config.toml
num_hidden_layers = 8
hidden_size = 320
hidden_act = "swiglu"
router_bias = true
groups_per_token = 2
Below are experts of layer 4 (counted from 0) of a mixture-of-experts language model. Rows are named router (the router's row for the expert) and show model dimensions 160-239. Each number is 128 + 24 x the weight over its row's rms, rounded and kept within 0 to 255. Numbers have three digits each.
After each expert's rows: "comes before" lists some tokens at least twice as common just after its tokens as in all text. This comes from a sample of Wikipedia text that the model never trained on. Tokens count by the router's weight.

# expert 19
router:119129136138134081136139120133162151157154114134123096137148138127140152118139109174141132148132154106136172072138168132193123132119123116155131161136102108155142135144112138171122109124111112122144153153153093128109118181103166093154121095
comes before: " the", " a", " been", " be", " not", " an"

# expert 40
router:136175139121134186099121143134115126106113131138116143137135107096145166125160122146127154120118099111138118134152113142107114171111156151143117128065123172147124121130085124131106152152156114140094099110087094151136150135121115120124165104
comes before: ":", "\n", "-", " ", "=", " /"

# expert 8
router:133093125168112147126101152100126087119138114144138111147125122114127138134131150116134119161163117130110164103137106121151147161111120149129124121121117149167094100077123155099178115126120155108139109131085152174105093099112168089093139152
comes before: " |", "7", ".7", ".5", "2", "8"

# expert 63
router:119143081125129199082090183135151111089154140142094110120160131090157113133139111115122097128122117140112136124167071129120161152142103116133126123166126099129122115162138133147115116176128114142126113088138129162110144089111137117130131162
comes before: " |", "\n", " The", "|", " In", " He"

# expert 41
router:126174098126124126136110120125105089132161109148109129139108105118103119129153157099121118123142141129125122140142148109145135096100165122142080128090104188166104147099142155085122166121133171105128109139115139142096111131136130092064130132
comes before: " |", "6", "5", "2", "1", "7"

# expert 6
router:144113174147127152143129127134121114132121108086122127146148126107147109140117169142139092175175149138103157121135118159163165121123116128115125126143119169113089112117143137127103138153143151117127101137123131151102120102114158098098147146
comes before: " |", "',", " ", " –", ";", "'"

# expert 61
router:135145135095161133136112152141149153125095144164115080151144170095147146109117112140124163159133132163122123122114094149137119107120130145139086117144090123106136123182111110135098113125165092156170132121126131091124130141095137132120099148
comes before: " the", " a", " his", " its", " their", " United"

# expert 14
router:149115137113094142121114077144166082119149151088137101133114106146111099133101116113153087137104111141132128135146082150112117140127111160139178121142137081097114129139132120096098141139109147148142145153119127126133127084112102133110142143
comes before: " of", " and", ",", ".", " in", "'s"

# expert 38
router:162121105158099194141132107143110139151146147162121154131091096133158141150132119123156132125152108115147125139151093146101096141085164113162092147121156174113080141122069139146117139135110148140117108141118136149121146111150149105153138121
comes before: "-", "\n", "|", "=", "The", "=="

# expert 18
router:121136121171135115109108120093114112144168098131117181123089137173097097135114129097111122105165157096103153143109145126159138100156126125118150132124133121109126157098144133096108143124109170115115106064179147146120086139062146094126142158
comes before: " |", " years", ";", "%", " million", "th"

# expert 35
router:133147149150103122136156104087144151109174131094121141102175135132142122115128156140164128148081163123113104158138150144173127098109081109165147146121136112117185144113133152122118112153122185154147153125109089135116130163139155133094132115
comes before: " to", " in", " of", " that", " for", " by"

# expert 62
router:147095167143147105116103129141129154113077131097118117133136103090137125116143149138104170115132152147122099119161144150099115128131112163128168134136106099118154112161148126158088114145147115114108178107135104082113188179163137121153086132
comes before: " the", " a", " was", " he", " his", " this"

# expert 36
router:142141131139104147151141128120124096103133121124157135140135134141163100111103155112129075151175126098122152145140070148141099112098151158113113128142136163137094153105120140139139143131118169147109106154085143174111137108102114102122162125
comes before: "\n", "-", " The", " In", " He", " It"

# expert 37
router:163134108138146114131144163117151103124166119134081144087142150142098092116109142117144121137128120132128142108139133115077102156096089104104117147107149160103149132136149146097095120146143187168131144113124118147124088107098141140091157129
comes before: " of", " in", ".", " and", ",", " for"

# expert 32
router:144173082129111163124127158131131091143141114111100122132147125116115123143132159128127089097143102092113155126163101124149165119109114093134115140126132161143121096141096176122124132130115176130098130124127172156125139101103166087069132166
comes before: " |", ")", "),", ").", ");", "5)"

# expert 11
router:139168123109124149140136101134152145135137094108134087162141137131094122126175126137162154140105119104145168125162149139155089138148139113100155141134128133146128120122126155112129142122190137143104126128106109088118132162117144111074153109
comes before: " as", " in", " of", " by", " to", " a"

# expert 21
router:142140155082130098121121152136132169124132170129116128124157157113145145105104108168157183127113157121131123075096141107171135115111105147151128160158090128109146116181118123151110120138107115163167136122144126115134149176106150156103104106
comes before: " the", " a", " his", " an", " their", " its"

# expert 9
router:134149097117165145113143119161159104083164123159138119141137155105126093138146139090160092161158094115113148123168112146127123168122145118098130128114135164153096135118102116168112103132093104135102111114135161151105103137126168100138147157
comes before: " ", "\n", " |", " 0", " 1", "|"

# expert 33
router:123076156123086133145125113154125162152115130124126123090132150150155106111134117100154100176168114137161140166095123157106114141126159189151150151104156126147091144131150076151120153142134117170123131140145123100082136089086158168146137139
comes before: "\n", "|", "-", "The", "In", " The"

# expert 60
router:140125144154089155159102110105118084091200124136100167094127095114146121154118165093126106084135132147143137118130144119130128106103111108118158134150148133136149126161149166163095121145130159131108133095127144101118148159155088103123117124
comes before: " was", " he", " is", " were", " of", " and"

# expert 0
router:116156100127140107128135087131155169129133122117159094131143128159106133161148122175149177176123125119153165088150174163135101155157115128127157125143121120097137133109136119099157109109145110109085153144131122119132105166150160134114115088
comes before: " to", " in", " by", " as", " of", " on"

# expert 50
router:143108166131085095125117121136131147092150141130148102116151124136132111150116101096167062150182146125143149150126116114139157105113130147120145159125118121088119112079111110168133119134122151101080125170110126126126110113093137093121125139
comes before: "\n", " The", " He", " In", " It", " This"

# expert 3
router:145127117143139163144151140118129102107105103105123078125129149113130098116114136122130090177138130140110165155172127121149150132139134152090127083120100164162101129096111162146158120120121123103086131116124151143121089096140172096115157170
comes before: " |", "|", " 0", " ", " 1", " 2"

# expert 27
router:147100168121132082156097112141130153109122134120128077181123133110132153102117158114165091138171154136106150143143112149174140145138160114140157149153114105142127121162116113182144102123129159097105145111146106144107142140098139101103097136
comes before: " the", " a", " and", " which", " an", " who"

# expert 24
router:122115167105155107133145136095092177115107143155093065183158162099139157094142148139137129134126134136127160117113128126158086100113125137116111127183083126083157144166114110136129087147126092200145125137132127114117131150090113125120115156
comes before: " the", " a", " his", " New", " its", " an"

# expert 48
router:155138148125153094112122100154118169078095134097120078144158167104154121074140110147091123132146144133108121125171124144133141100104123134115094096156054136116142133182094130142106130178108111120135127136138140111121122128102119093099133118
comes before: " the", " a", " his", " be", " 199", " their"

# expert 22
router:115111165128102080130111143118134147108141121167115113159165155098160161147124132162147114110141160126136141084138132146175106111080110135116137139131067095170143132169150095170110102115116125132119163115144102075126171193132171099167092111
comes before: " the", " a", " he", " was", " it", " they"

# expert 4
router:152148123169143106115144073135159108121130151092114081084102147154074127118133125114173127147165154105123129121120176126115110137082117149141120126118139153074148071068147153111122135139124136172112123158145117127153122110102077148100133127
comes before: " of", " in", " to", ".", " by", ","

# expert 42
router:148150130127102121143116111127106138146119125139134134105091139145098063126120144080159117103136155096140135142146128136104133114078130122113139139143139142140111154144106160181098175135134175146107113115122115135105158102130149125163158170
comes before: "-", "\n", "|", "The", "In", "=="

# expert 47
router:165140117118077131143135107158092093121140102137106126165130143106095125113132169119111137146148134118122178133163154104125147107095155153073075138120140134144078126102127153103104143148154129124121155136125163140121080151122143098082128179
comes before: " |", "6", "7", "5", "4", "2"

# expert 5
router:166150081126153175125116128156160100096155077166120115146148130107154109160117133112170129098146082115132129107139102117088136171152145154117121141122151189151084174145122116159064129145170081128112120134151156116127102157168117109151141140
comes before: " ", "\n", " 0", " 1", " 2", " 3"

# expert 43
router:099161138106106159130117142124127153111168126142102183095127147164103130162122167095125078120084131141114172103141136140112101086093114116076096162137131160161136171113095154084097118103174146161142150115109078129139141133116139151053152150
comes before: " of", "\n", " in", ".", " and", " is"

# expert 44
router:152126135139140138140147125128110158107141101134121116149121172146128119091160116131137124109158151123153137136129142138103104127108150119125095161139168138155108198118136093148110102140143143110131122127123140140132113138107159087132133129
comes before: "\n", "|", "-", " ", " 0", " MPC"

# expert 45
router:157141162149129121151135142112133156145138133095112168096160095164148104117127138157151164158065172131097100133125170119109091098151083137165158163136121125108186102140138167095127106147119156162130147121135111105127133177136149142097114137
comes before: " to", " of", " in", " that", " the", " on"